{
  "num_key_value_heads": 6,
  "init_std_down": 0.0,
  "final_lr_fraction": 0.0
}
Below are experts of layer 9 (counted from 0) of a mixture-of-experts language model. Rows are named router (the router's row for the expert), up (a neuron's input weights, with its number), down (a neuron's output weights, with its number) and show model dimensions 96-191. Each number is 128 + 32 x the weight over its row's rms, rounded and kept within 0 to 255.
After each expert's rows: "raises" lists some tokens whose logits its average output raises strongly, later layers aside. This comes from a sample of Wikipedia text that the model never trained on.

# expert 29
router [108 150 115 209  86  90 141 127 152 134 151 167 126  80 150 120 104 134 137 105  81 153 163  79 151 105 145 121 169  52 182 137 173 102 128 123 115 148 150 124 150 142 148 188 114 138 138 124 156 112  92 117 120 121 143 160 178 118 136 100 130 147  87 105 113 110 134 151  60 107 140  85  82  85 122 160 173 109 139 164  78 108  91 107  92 104  81 154  88 150 112 117 201 164 160 152]
up0 [144 132 185 140 159 179 151 172 132  99 133 177 107  77  81 120 122 131 131  76 149 154 108 161 149 185 111 121 120 181 135 136 173 134 124 102  11  36 147 196 119 137 149 142  93 152  97 141 146 102 118 185 117 203 130 209 125 134 163 147 119  93 147  96 138 149 188 125 151  86 175  65 145 114  86  95 124  79 190 140 143 123 171 111 135 138 148 137 104 163 174  59 129 107 136 144]
down0 [ 89 158  83 143 165 153 112 173  85 132 180 122 127 169 113 167 151 149 115 108 113 122 136 125 118 133 118  96 148 167 139 116 151 166  72  82 104  80 117  99 140  66 111 174 145 104 108 115 154 101 139  96 123 192 132 197 132 135 175  85  78 133  73 185 110 159 109 124 102 111 169 169 153 163  86 122 140 130 111 121 131 113 182 155  69  89 146 214 111 147 113 165 135  92 207 102]
up1 [144 156 199 164 137 106 141 153 109 117 117 137 108 133  95 137 127 131 119 103 172 131  74 114 131 155  75 144  80  28  74 132 174 170 102 122 137 189 102 147 142 102 140 120 160 113 166 140 144 174  57 126 172 160 148 106 193  82 146 161 142 159  90 105 121  89  98 124  93  94  93 103 148 105 128 119 142  60 186 124 162 131  95 120 202  70 138 124 122 150 191 165 103 142  52 140]
down1 [ 97 150 138 160 141 104 136 152 168  55 132  55 149 168 101 123 132 132  81 121 131 165 181 157 109 116  91 166  58  93 146 153 148 144 114 144 159 176 190 152 173 113 147 197 115 121 160  92 165 136 110 135 155  73 145 102  56 131 169 149 121 125 100 150 109 169  75  75 113 217  53 140 146 175 184  89 203  91 131 106 113 108 181 133 143 114  63 138 113 104  66 183 130 102 138 134]
raises: " (", ",", " "

# expert 35
router [142  87 116 143  96 144 104 141 124 173 120 190 111 150  84 138 125 124 148 112 116 150 162 184 153 144 160 182 152 107 116 123 149 145  93  90 145 147  83 118 102 213  75  85 135 113 113 137 127 100  93 105 149  88  72 180  75 165  89 102 161 157 126 127 134 101 136 173 157 172 155 126 115  99 159 105 133 188  72 170 160 106 178 140 194 138 152 124 150  93 113 166  88 145 156 126]
up0 [ 85 127  82 125 120 143 124 134 150 121 175  81 116 147 106  90 164 168 169 169 160 100 154 137  94  98 163 130 156 164 138 149 106 173 119 110 111 109 174 114  75 132 151 131 125 168 157 129  60 156 160  98 115 149 127 112 129 106  94 120 137  98 178 146  94 126  99 181  92 194 126 120 154 136 170 103 139  83  90 126 134 117  46 115 195 104 134 102  58 130 143 112  61 154 121  87]
down0 [151 128 123 153 160 181 127 143  94 104 127 132 107 149 111 115 156 108 141 106 111 165  78 137 127 165 150 106 139 159  89 117 113  98 170 165 202  81  67  87 166 162 136 132 127 163 136 149 134 165 142 122  76 172 179 126 118 188 177  91 139  97  44 162 147 115 123  65 188  96 115 163 162 127 123  92  83 220 132  96  87 156 151 105  83 129 182 107 139 164 103 153 175 110 154 126]
up1 [115 136 187  92  80 180  96 147 115 168 112  92 172 132 100 124 111 157 131 131 119  54  64  84  85  91  66  79 150 115  99 165  81 110  73  99 103 149 128 106 170 117 130 108 114 123  88  92 111  98 139 120 144 113 167  95 127 132  72 120 132  66 151 118 131  97  93 147 127 169 176 109 188 118 103 104  70 161  87 137 144 128  63 130 151 117 140 110 133 156 176 152 106 162 120  72]
down1 [123 168  94 155  80 116 108 174 123 120 122 182 123 107 109 112 106 119  99 127 176 100 118 120 129 160 115  54  77 140 129 106 121 130 188 169 104 144  89 135 136 152 110 143 139  80  95 155  89 114  68  98 121 161 147 178 125 142  96 124  62 156  68 117 142 175 161 159 106  64 142 139 114 119 170 122  71 145 143  49 167 101 180 113 154 148  66 149 174 101  60 120  68 150  96 150]
raises: ",", " and", "."

# expert 2
router [115 111 146 140 128 136 140  57 149  88 159 149 170 133 100 122  88  97 143 109 137 153 130 105 113 130 107 127 127  85 125 125 119 114 166  33 142  88 113 126 103 136 171 185 159 116 140 142 106 123 135  89 119  94 166  99 112 133 144 128 167 124  96  47 152 183 189 107 180 100 111  49  89 110 170 112 163 137 132 142 100  88 141 116 123 128  86 100  83  80 138 161 163 181 164 129]
up0 [175  83 129  98 139  84 161 116 159 184 122 151 159 112 132  93 131 190 156 149 109 132 155 134 104 109 129 122 112 176 124 123 170 177 106 150 138 140  78 133 150  61 119 102 110  91 184  88 149 152 165 170 151 142 138 169  96 155 137 108 129  52 132 156 128  71 136 127 122 137 125 140 132 127 146 111 137 119 134 129 121 186 209 100 149 143 199 168 146 106 123  78 166 120  93 115]
down0 [102 112 116  79 109 109 144  79 112 155 145 128 132  76 168 153 102 181 139 110 142 145 147 126 146 159 161  86  87  92 150 156 171  89 197 137 143 168 101  94 105 112 183 162  87 148  76 152 177 115 113 100 117 130 119 118 151 110 185 147 172 180 132  81  95  92 181  92 151 107 130 129 120 103  93 121  96 140 162  94  95 116  96 108 106  78 121  88  95 143 168 172 102 142 203 129]
up1 [ 95 103 129 106 226 114  97 212 141  74 185 126  90 134 143  59 121  41 108 146 150 147 119 109  87 108 141 116 140 153 123 104 131 130 118 126 161 134  90 166 153 103 108 161  76 101 122 117 130 145 107 113 130 111 159  94 190 152 151 183  89 130 153 113 104 149  75 110 114 108 138 122  85 157 158 120 110 196 175 156 118 193 136 136 132 169 112 116 113 137 145 118 172  94 154 121]
down1 [ 84 166 111 155 119 135 105  89 162 178  85 161 112 125 133 170 170 185 118 159 133 209 112 184 134 159  97  94 183 144 153 130 107  96 103 107 125 128 100 113  81 139  82 164 110 147 168 109 144 129  87 169 140 104 104 171 105 100 138  89  93  94 171 100 160 134 172 130 112 166 139 152 145 177 137 118 163 116  86 128 154  82  94 136 108 134 113 149 138 164  90 129 183 157 149 146]
raises: ",", " and", " (", " in", ".", " |"

# expert 6
router [136 105 135  91 110 134  91 107 131 122 132 188 141  96  66  88 150 134 141 167 135 142 132  83  68 147 209 123 105 136  83  87 136 122 130 112 123 147 138 119 117 101 117 151 123 109 116 166 115  64 184 115 155 135 121 113 134 126 152 121 176 115 155 153 149  75 152 136 164 119 137 192 136 183 131 163  91 158 145 155  76  97  72 190 162 127 106 148 102 116 153 111 103 118 129 107]
up0 [123 108 121 106 108  91 138 155 123 120  60 150 107 105 123 190 122 131 116  95 206  96 104 140 117 137 155 108 136 156 121 126 156 178  97 175 129 120 173 125 118 142 135 130 111  95 149  65 149 192  70 108  95 117 143 110  94 114 141 141 118 116 129 128  92 195 152  74  99 132 153 129 103 127 128 129 134 110 103 104 123 149  74 102 145 111 105 123 114 113 115 127 135  53  70 175]
down0 [112 122 147 205 127 132 124 127  69 147  94 136 134 114 141  77 115  85 153  93  82 125 128 111 189  69 147 109 123  60 169 163 151 139 145 103  74 157 171 105 136 188 143 135 144 167 131 120  98 109  79 112 122  78 182 158 139 127 108 141 139 118 122  69 133 163 125 145 141 132 105 138 133 139 125  90 160 131 144  81 142  86 162  90 150  90 101  94 119 134 120 147 160  75  91 123]
up1 [161 118 162 158 142 115 108 135 185 100 139  93 116 112 121 121 115 200 138 154 155 122 102  69 121 163 142 154  97 179 158  56  33 104 106  62 159 129 105 129  89 163  99 126  95 104 102 188  78 156 122 137  94  88 154 160 166 113  83 124 147 141 168 103 174  80 156 120 117 112  98 130 100 144 148  77 158 120  97 148 125 130 134 131 177 144 165  77 167 155 101 107 158 142 175 152]
down1 [ 24 103 185 138 130  62 127 109 123  72 158 120 132 133 114 109 100 109 114 123 135 167 176  90 176 121 116 166  73  91 154 182 148 100 119 145 157 178 186 118 164  73 126  82  96 154 130 109  99 119  51 155 156 167  99 182 158  99 150 119 102 123  99 143 120 145 124 190 162 210 107 113 163 133 168  69  75 103 146 137  76 159 151 149 112 112  92 114 155 137  93 140 146 160 156 127]
raises: "\n", ",", " of", "."

# expert 0
router [114  89 144 142 120 110 131  80  73 130 101 153 150 137 216 155 140 174 169 166 113 160 162 123 111 136  90 152 163 164  97 115 173 142 144  49  92 152 142 135 131 144 118  93  68  83 103 129 128 129 153 159  80 120  75 166 167 126 170 104 121 103 106 147 152 136 149 160 124  55 106 190 169 159 154  73 182 154  98 119 166 157 104 158  98 110 125 112 123  88  87  69 104 169 153 149]
up0 [ 79 192 107 138 147 147 110 148 143  91 109  91 180  84 116 134 155 189 157 104 131  90 126 104  85 175 116  85 106 158 137 138 115  96  97  67  91  76 172 131 137 125 203  88 129 153 170 127 202 168 159  97 171 157  52 165 146  99 212 168 132 141 167 148 109 166 124  99 124 127 157 114 167 161 149 163 110 123 125 167 160 127 120  61  77 145 112 107 148 125  87 100  58 190 134 164]
down0 [120 100 181 131 187 132 127 225  92 118 134 144 134 142 119 158 110 154 125 135 107 123 108 189 130  87 107  40 130  78 114 176  85  69 177 159 128  67 141 169 126 166 102 102 212  91 142 202  84 136 115  96  87 151 151  80 198 108 125  82 133 149 138 156 135 121  76 104  90 179 187 138 101  60  96 111 159  87 156 155 151 114 114 133 138  98 169 138 149 121 101 145  68 130  97 101]
up1 [109  56 166 142 145  85  58 139 117 113 133 163 147 122 131  89 112 104 134 185 135 109 132 133 147 117 180  82 120 149  80 107  97 111 100  88 112 107 158 199 149 122 128 107 204 140 131 139 114 153 132 135 176 111 162 158 134 128 125 134 133 108 157 106 160 131 104 126 153 142 120  67 162 136  75  52 173 132 115 165 123  91 147 120  83 129 118 171  87 145 123 139  86 154 209 103]
down1 [141  98 167 168  97 143 131 138  85 106 186 131 127 101  90 128 182 109 174 125 149 136 153  83 139 127 145 172 131 195 150 146 128 118 111 151 104 169 127 125  65  87 108 119  82 103 132 117 134 129 109  61 134 103 132 181 166 170 114  92 177  99 129  94 122 147 175 136 153 138 150 134 123 134 107 123  86 131 141  87  85  87  87  73 165 149 121 166 138  73  97 146  94 144 109 111]
raises: ".", "1", ",", ".\n\n"

# expert 19
router [211 129  90 131 153 142  76 131 193 128 161 145 103 118 137 113 131 106 121 100 116 157 143 139 101 122 216 131 147 148 157 153 132 148  80 120  95 137 150 166 131 137 114 196 168 126 136  79 121 159 156 184 160 108  96 162 144 182 152 112 148  99  95 106 114  95 146 153 175 125 132  89 158 101 124 159  77 149 165 136  74 127 173  97 144 128 143 178 154 169 110 129 149  95 111 153]
up0 [134 139 116 107 128  93 127 136 145 200 144 146 175 157 152 129 180  83 135 119  95  99 146 103 125 146 150 143 146 126 168 124  99 114 103 117  77 123 167 130 126 116 155 112 160 150 131 151 143 144 133  75  85 103 138  97 116  61 118 125 174  42 113 149  30  91 161 100 111 151 107 172 125 116 103 165 143  81 155 135 187  49  97 177 108 101  95 117  53 135  93 141 188 110 123 155]
down0 [131 130 142 154 132 134 146 141  56 104 184 107  85 103 123 139 105 140 154 139  87 187 185  73 107 148 113 149  90  71  23 143 154  87 151 157 130  94  57 164 120 124 105 145 153  67 132 132 114  74 175 155  91 182  88 113 110 142 171 130 157  59 133 132 128 160 117  83 157  56 165 100 126 135 109 117 105 155 106  90 117 134  95 101 148  93 125 155 119 198 144 152 108 163 163 138]
up1 [180 148 109 182 157 123 151  98 172  64 129 130 154  87  89 114 168 147 156 127 125 120 151  87  92 139  87 125  86 117 146 158 102 103 117 157 162 149 146 145  79 161 209 106 134 147 110 186  80 176 104 151 118 138 138  99 162  78 121 155 134  96  82 173 110  76  85 161 121 147  93 111 168 136 157 149 109  84 127 160 172  98  68 131 118 128 137 105 173 143 172 224 163 114 112 138]
down1 [140 107 153 149 139  94 162 103 115 127 130 153 119  90 107  62  52 144 137 172 114 119  85  65 134 125  60 133 114 152 144 145 182 125 132 184  88  51  48 118 155 136 128 137 107 123 136 135 186 118  46  80 126 110 178 154 124 149 119 116 129 117 182 123 173 121 155 149 160 148 128 121 150 143 151 138 120  93 119 146 131  76 130 145 204 114  95 121 109 109 162 125 182 134 112 163]
raises: " of", " and", ",", " ", " in", "-"

# expert 47
router [103 154  60 132 108 126 110 173  84 152 148 156 134 115 148  81 153 113 102 167 241 134 123  78 182 150 113 138 112 196 105  90  77  90  76 128 117 129 149 125 128 130 113 154  97 110 177 142 167 162 157  92 162 133 135 113 115 106 131  97 140 113 139 113 142 133  88 140 154  99 114  81 118 159  71  97  89 113  82 100 200 118 119 172 153 149 136  75 131 150  67 108  99 130 108 181]
up0 [144  88 107 186 156 156 148  85 177 149 114  73  24 102 108  73  96 139 153 135 151  94 171 156  77 154 165 115 176 172  84 131 163  72 117 152 132 134 148 121 111 103 174 130 135  99  44 127 142 138 123 130 108 136 144 111 156 158 123 107 127 133 159  66 114 143 138 106 110 128  86 101  72 143 135 100 161  97 170 191 150 122 129 110 145 138 103 131 137 106 125 147 147 135 129 159]
down0 [ 69 108 184  89 109 116 101 186 115 143 145 153 100 106 102 116 180 107 149 157 167 126 175 111 134 165 157 168 174 172 106 151 191 141  84  86 123 139 145 182 114 174 137 132 133 193 136 113 154 122 119 113 165  98 134 105 139  88 131 120 162 142 136  89  93  72 135 118 193 125 114 106 138 100 118 141  56 202 119 150 164 115  85 143 170 107  88 106 126 159 118 110 126  59 108  99]
up1 [ 86 112 170 122 193 131 169 183  84 145 133 111 133 170 116  89 135 102 116 211  98  94 181 137 133 157 126 147 153  88  97 108 181 121 167 144 138 105 100 134 156 128 149 152 109 169 157 111  94 104 167 114  63 191 180 166 100 122 110 113 159 108  87 117 135  61 135 126 100 101 119 123 148 169  99 100 199 114 153 125 119 130 121 127 171 141 192  78  75 191 125 128  78 129 199 108]
down1 [ 93 116 173 150  61 148 121 126 166 199 120  85 201 138 152 114 145 132  98 148 137 123 107 108 150 132 146 150  76 131 116 125 203  74 104 133  82 127 164 177 113 133 130 110 186 149 161  85 108  86 111  70 113 121 146 103 123 120 122 105 125 161 205 122  93  87 140 179 138 104 121 168 189 110 158 176 109 149 116 152 190 127 122 135 142 143 174 132 142 162 113 132 128 205 116  96]
raises: ",", ".", " to", " –", " |", "-"

# expert 21
router [129  78 174 137  67 121 131 102 122 138 105 185 109 114 200 121 136 117 107  90 137 126 131 120 186 156  86 165 157 197 145 113 140 133 139 157  95  89 119 130 134  80 116 126  74  98 122 152 128 102  68 126  89 117  93 127 144 122 122 105 102 116 141 144 142 157 118 103 119 159 108  86  67 151 153  70 200 126  38 137 109  96 109 130 199 129 166 111 100  80 170  82 192 180 103 119]
up0 [154 158 129 167 182 103 103 107  74 129 110 124 181 202  55 109 109  78  65 103  99  83 140 197 145 134 162 123  92 146 179 116  96 129 125 112 184  56 122  87 103 110 152 116 105 100 110 130 130 222 184 165  79 112 108 166 130 121 186 166 116 178 107 103  95 163  82 162 103 130 133 113 193  94 141 124  93 121 161 145 135 119 147  86 134 118 157 109  95 138 150 125 150 121  94  82]
down0 [ 50 112  96  95 100 136 163 122 159  51 112 136 126 118 136  64 190 123 124 134  90 123 201  90  95 125 106 115 159 138 169 125 119 161 117 123 133 166 141 101 127 129 118 137 168 145  81  97  91  71 111 183 114 135 129 144 109 194  62 155 152 181 181 109  74  77 141 102  73 156 141  62  91 132 171 146 103 109  90 120 147 115 114 110  95 111 154 126 108 145 150 143 146  81 146 162]
up1 [119 142 150  92 169 149 213 149 126 105  80 176 130 111  87 177  97 131 145 117 175 106 136 107 139  53 147 126 175 104 141 119 149 117 128  84  74  61 147 124 104 137 101  59 106  93 135 146 120 118 111 148 117 106 119 153 138 199  86 158 205 105 114 118 185 179 130 120 146 109 118 133 127 128 136 170 128 119 145 104 120 131 165 132 135  62 115 213 100 152  98 203 190 140  96 112]
down1 [120 126 108 151 114 105 135  60 146 100 175 143 142 138  85 175 105  96  58  67 158 149 128  82 185 105 189  53 165 105  70 114 115 125 184 144 129 171 126 152 104 115 139  89  66 108  59 130 136 113  62 114  92 120 104  67 129 149 179 142  92 133 117 126  88 100 153  65 112 107 165 149 136 130 121 183 129 126 136 127 133 133  89 124 162 133  91  94 151 113 131 170 142  90  52 139]
raises: ",", " |", " (", "-", " -", " and"

# expert 31
router [161 158 167 178 128 122 124  82 177 122 128 113 139 125 113 142  80 158 145 106  54 151 130 130  90 152 129 165 110 165 122 163 132 133 123 176  88 134 149 182 141 116 114  98 104 116  35 114 101 174  86 126 195  82 165  99 103 106 128 127  78  91 147 149 169 165 138  66  77 108 196 121 177 131 160 142  64  36  97 205 115 133 125 102 111 135 155  94 168 116 133 125 128  75  99 136]
up0 [105  73 113 142 178 100 116  97 151 190 111 149  56 155 154 160 115 111 142 159 190 166 146 122 161  97 122  53 105 137  86 183 173 153 120 164 115 119 165  98 116 176 179 170  99  98 121 171 120 135 152 147 125 143 119 109 102 102 110 134 143 101 169  49 143 128  23 169 130 109  90 149 116 169 105 129 158 142 139 107 152 102  78  71 125 113 194 122 155 145 156  47  84 176 174 163]
down0 [ 85 138 124 121 114  72 110 147 109 196 144 134 162  97 199 121 111 136 123 134 122 175 123 136  82 108 158 182  96 153 124  69 136 146 149 122 123  77 163 154  57 110 164 104 135 114 132 140 123 101 153 137 112 132 149 119 137 113 118  82 130 126 167 161  57 124 151 152 129  18  75  75 138 158 104  88 165  88 127 160 122 188 129 131  68 152 100 112 108 143 106  96 121 162 131 141]
up1 [111 173 136 109 138  97 102 112 132 150 124  87 117 123  98  95 150 129 148 139 175  95 142 178 107 138 127 105 153  92 127 114 148  76  55 152 103  83 140 119 168  71 110 107 152 133  71 161 133 103 117 100  92 113 186  44 135  99 156 113 147  64 151 181  79 133 108 102  92 161  97  90  54 101 107 156 112 109 161 181 140 129  43 107 105 145 125 178 138  92 119 169  99 136 141  79]
down1 [182 134 114 101  80 105 142 142 126 166 131 158 156 133 146 132 139 102 129 103 124  78 200  66 113 144 159 117 158 100 142 180 131 151 143 109  87 114 108 113 165 116  81 165 135 123 105 155  71 126 144 162 139 148  98 163 162  96 211 124 121 183 103 114 132 119  47  80 130 103 129  93  44 113 171  97 169 184 104 153 102 135  95  57 126 102 178 143 150 118  72 145  64 174 173  95]
raises: ",", " in", ".", " the", ":", " on"

# expert 22
router [178 105  97 153 154 107 127 179 177 147 163 111  68 138  83 126 205  74 148 129 178 122 125 146 132 128  98 172 113  82 123 130 100 120  80 134  84 137 101 209  65 140 134 114 107 116  91 127 150 173 189 102 116 114 201 176  93 137 119 127 131 150 108 137 170 150  91 167 103 143 167 133 151 111 113 123  89 177 171 150 134 124 150 141 141 120 149  80  83 159  94 152 118 100 107 160]
up0 [203 173 133 169 155 146  88 128 106  61 149  96  88 132 105  92 164 154 148 148 134 137 131 145 106 139  59 113 143 140 116 169 148 151 138 156 107  94  86  84 113 132 154 149 166 183 126 114 163 182 115 155 159 166 115  78 144 143  93 195  80 194 114 144  89 155 102 122 161  68 174 103 112 142 170  94 151 140 128 145 104 104 107  44  98 165 175  78 142 116 160 102 124 178 176  43]
down0 [130 107 120 111  82 147  89  70  76 122 113 146 117  93 163 137 190 144 117 114 137  98 111 143 136  83  86  70 144 136 114 141 113  92 138 159 107 114 166 148 183  96 113 110 101 136  95 192 178  80 105 150 129 129 145 110 127 144 179 114 172 120  43 164 138 120 169  96 131 159 105 141 128 160 185 138 156  98  97 125 133 143 123 130 142 113 162 116 103 130 122  92  80  83 115  99]
up1 [179  89 129  81 136  78 112 174 151 211 175 209 145 146 108 118 145 101 126 136 132  98 139  87 159 144  99 134 115 107 142 126 161  99 116 151  81 185 166  81 126 140  97 115 107 133 121 119 144 137 153 116 155 141 145 169 116 164 118 166 161 145 108 100 119  85 164 186 156  96 166 115 124 136 148 130  91 169 131 157 134  43 125  85 104 116 107 144 132 136 139 112 185 138 174  67]
down1 [176 128 107  76 131  77 172 154 131 156 110 157 184 165 132 163  81 165 147 122  98 181 102 128 133 163 120 105 101 179  83  82 107 102 160 140 182  83  97 113 172 189 136 172  83 125  68 139 135 120 114 151  98 104  48 137 155 154  87 114 147 190  98 163 185 193 131 113  87  65 125 172 104  43 111 141 125 116 164 138 115 128 153 126 121 170 162 151 106 148  96  87 147 127 163 187]
raises: " ", " and", " ("

# expert 38
router [159 113 104 182  75 138  95 195 132 151 111  66 106 115 161 147 165 175  91 142 124 114 161 105 126 162  65 140  89 105 106 120 125 152 162 195 108 183 150 107 183  71 143 104 119 102 158 123 177  69 109 154 180 129 163 159  95  83 133 195 102  94 177 152 149 158 154  72 113 150 151 108 115 129  99 133 145  91 134 154  95 116 148 119 123 142 123  72 145 106 158 143 118 118  88 105]
up0 [114 141 102 121 130 115 134 140 150  77  81 132 109  85 107  99 132 123 109 134 193 107 168 108  97 143 100 104 111 165 170 110 102 167 130  86  91 166 103 128 134  94 123 105 136 171 157  93 168 150 109 151 102 151 158 113 130 124 161 132  92  81 109 129  64 132  57 170 117 140  82 169 170  57 168  91 102  87  94 160 137 171 149 132  55 119 179 180 173 128  65 104 130 123 121 141]
down0 [118  80 154 150 120 127 126 106  82 130  90  61  87 121 131 166 164 100 135 180 134 110 134 141  87 191  69 131 141 175 123 176 143 127 176 141  88  83  88 135 125  73 109  74 100 130 139  84 158 146 143 108 124 106  93  76 105 131 154  99 171 207  79 121 143 115  71  72 126 139 136 146 147 145 149 127 167 180 129 131  80 127 123 113 162 144 146 131 107 117 176 129  96 119 150 161]
up1 [102 124 142  93 122  94 110  95 138 106 106  87 148  93 151  96 154  98 149 140  97 184 113 129 120 106 145 120 120 125 119 172 162 150 172 158  77 150 162 112 167 129 111 168 177  97 154 121 133 106  98  85 168 205 146 136 157  76 176  69 111 112 154  82  95 135 138 117 164 147 136 136  69  73 100 177 154 174  76 171 115 129  89 144 149 167 130 127 147 114 121  70 158 185 166 124]
down1 [116 134  94 137 188 150 111 180 176 124 119 167  57 149 131 171 181 106 109 131 172 137 150 179 114 163 150 118 113 165 172 125 147 121 138  97 151 110 134 141 105 138 100 102 103 123 112 119 160 132 190 142  99 126 159 169 106 101 169 116 178 148 140  76 124 112 169 117 122 182 112 125 156  97 143  70  74  49 139 210  88 203 176 181 110 145 119 122 131 147 125 155 168 195  46 132]
raises: " ", " of", " (", " the"

# expert 36
router [180 153 119 119 139 131  98 150 102 133 107 111 143 116 172  89  95  73 102 147 131 126 149 171 140  78 104 108 188 158 233 160 171 137 133 202 145  86 147 108  71 137 105 115 125 156 181  76 135 103 209 105 109 147 157 145 146 160  83 115  93 164  78 125  67  73 161 110 171  92 156 113 131 155 163 120  95 150  89 143 167 140 139  89 105 113 143 161 105 146 160 179 155 123 178 188]
up0 [148 120 213 149 143 158  75 166  95  69  85 138 165 102 105 112 131 117 159  82  74  94 161 156 164 125 133 135 131 111 142 132  83  76 132 135 151 113 139 100  92 121 132 161  79 157  95  58 154 136 130 175  75  88  92 118 117 192 127 106 161 123 144 170 137 103 199 111 138 104 166  76 103 131 155 179 129 149 132 177 137 158 145 105 104 160 159 126 124 133 162 114 102 119 164 131]
down0 [ 73 161 133 161 105  66 129 110 156 171 137 126 181  73 111 112 113 109 126 128  72 149 174 127  49 132 146  86 193  74 133  95  97 115 139 202 207 147 112  66 173 177 126  95 139 117 178  98 106  86 117 129 150 146 155  90 130 142 126 132 134 158  89  94  80 145 139 156 138 171 143 116 133  81 157 113 165 150  88 126  96 125  50  97 109 137 109 114 183 116 138 154 164 160 137  77]
up1 [ 88 101 150 189 129 132 110 149 173 124 139 120 162  63 197 103 158  93 188 118 164 112 182 112 127  70 145 161 140 162 154 115 125 114 129  94 131 117 197 106  99 142 123 216 151 103 127 112 108 136 139 165 113  95 121 155 147 135 165 146 153 172  90 148 130  94  87 151 114 110 101 103 106 144 106 160 152 134 169 122 173 151 136 111  90 170 139 100 142 129 163 122 106 146 163 183]
down1 [159  90 159 111 123  63 191  97 111 131 136 196 164 170 103 109 107 180 118  81  88 152 119 101  86 125 173  71 128 162 105 130 157 147 107 139 175 131 108 146 113 158 101 162 133 173 111 152 143 108  58 102  59 135 116 100 116 134 137 165 102 161 176 159 137 109 133 183  77  59 154 106 169 165 124 140 121  73 106 172 120 183 146 149  95 120 100 183 141  80  75  99 122 105  63 166]
raises: "que", "ada", "ism"

# expert 10
router [ 89 161 118 151  95 196 124 166 167 139  93  30 134 118 132 148 127 124 134 152 128 156 133 148  82 146 133 185 100  88 105  66 103 128 135 128 100 111 165 135 192 104 137 159 122  83 108  61 125 114 126 113 119 126 185 133 143 149 129 163 117  90 120 112 140 187 112 144 115 174 182 112 146 138  85 156 147 151 143 151  63 198 169 169 165  98  93  67 120 180 135 123 137 138 113 120]
up0 [134 146 130 130 116 188  72 168  91 155  51 115 107 173 110 121 101 103 165 192 154 106  89 151 100  95 144 138 154 177 119 182  95  77 121 102  81 134 146 164 107 193 134 137 102 103 147  95 145 144 107 167 147 120 176 127 113 101 115  99 111 121  98 130 113 143  97 138 112 201  78 109 144 156  50  89  85 111 108 167 133 134  87 127 164 175  83 111  94 151 190  77 156 129 156 204]
down0 [ 62  97 141 163 143  99 165  93 138 173 129 180 177 149 144 121  95 152  88 167 113 148 164 173 153 103 153 125 150 116 138  94 134 106 154 129 118  92 103 177  93 190 120 181 124 191 147 129 117  80 119 164 161 104 142 148 126 127  87 147 111 135 143 124 134 132 141 157  77  75 150 172 117 108 124 148 103  90 113 114 162  89 164 106 133 157 131 143 163 156 101 167 148 133 116 116]
up1 [118 138 164 130 105 140 105 174 176 211 140 195 121  80 153 167 159 142 144  97 124 106  98 169 123 104 106 108 102 138 156 182  79 124  88 155 126 194 181 102 155 136 132 141 129  99 137 104 137 146 132 130  66  71  65 164 139 103  91 125 138 143 172  98 152  95 101 159  94 116 103  82 133  92 148 119 126 119  83 108 100 123 152 101  91 141  92 177 122 116 186 139 107  60 105 160]
down1 [ 96 155 116 131  97 124 140  97 108 153 123 184  79 168 148 110 162 111 113  87 142 126 134 104 146  97 111 102  96 179 112 125 117 152  96  89 105 182 184  73 131 128  59 141 132 136  98 114 115 126 140 106 114 108 172 151 149 127 151 125  96 203  85  92 153 106 145 136 146 189 134 152 157  91 215 148 143 140  92 125 113  82 154 125 150 140 119  72  93 145  33 105 144 131 143 150]
raises: ",", " and", " in", ";", " (", " of"

# expert 43
router [ 86 165 137 118 103 143 114 156  61 157  88  98  93  90  76 158 174 171 163 145 153 154 146 191 146 161 144 111 152 100  95 159 108 151 126  93 108 130  99  80 159 201  94 127 136 122 118 147 135  73 118 114  80  75 166 101 102 151 146 157 106 130 126 157 124 107 158 162 170 158 109 169 115  87 146  83 115 167 152 101 171 127 124 131 143  82 190  83 190 110  93 135 175 174 164 107]
up0 [124  86 101 205  85 132 208 110 107 164 123 197 181 123 169 147 105 110 161 128  58 114  98  60 156 143 156 170 151  77 122 114 121 130 201 137 140 139 150 115 123 118  85 116 148  84 173  83 114 131 143 120 114 146  98 130 158 126 113 108  85 124 105 146 142  96 101  97  88  42 202 128 120 158 146 107 102 136  70 144 142 102  91 115 149 132 105 119 134 144 138 121 163 174  54 165]
down0 [176  98  96 100 156 119  90 113 172 124 131 156 132 113  65  88  92  99 189 124 131 136 117 116 150 124 133  97 117 152 186 165 146 117  49 106 148 124 134 147 117  98 105 126  94 121 121 114 137 127 146 168 106 129 136 142 117  96 142 138 135 122 148 147 186 117 106 127 107 163 111 117 132 101 144 131 159  94 134 204 129 171 126  96 168 108 117 122 108  81  97 178 101  98 182  78]
up1 [ 85 112 174 138 106 102 156 155 132  99 175 136 103 145 151 137 103 104 124 176 159 110 112  67 117 170  92 113 105 119 136 160 187 184 123 103  91 143  98 120 182  97 118 108 148  89  72 151 108 182  97 147 112 152 152 103 111 133 140 183 171 119 140  69 149 126 147 143 134 160 109  93  99  86  97  98 178 100 152  32 161  98 147 213 130 120  86  57 158  77 144 142 108 111 125 151]
down1 [ 93 158 138 116  73 154 153 147 164  75 101 123 138  90 133 108 116 130 134  97 146 127 125 147 155  91  74 180 149 117 175 151 118 119 134 133 165 103 120 130 110 159 102 163 202 123 149 116 103 104 169 107 168 159 117 112 124 121  78 111 154  86 149  97 121 133 101 115 147 121 131 119 137 113 127  57  81 152  90 129 137 133 134 102 119 146 125 176 107 171 111 120 115 163 191 112]
raises: ",", " in", ".", " ", " to", " on"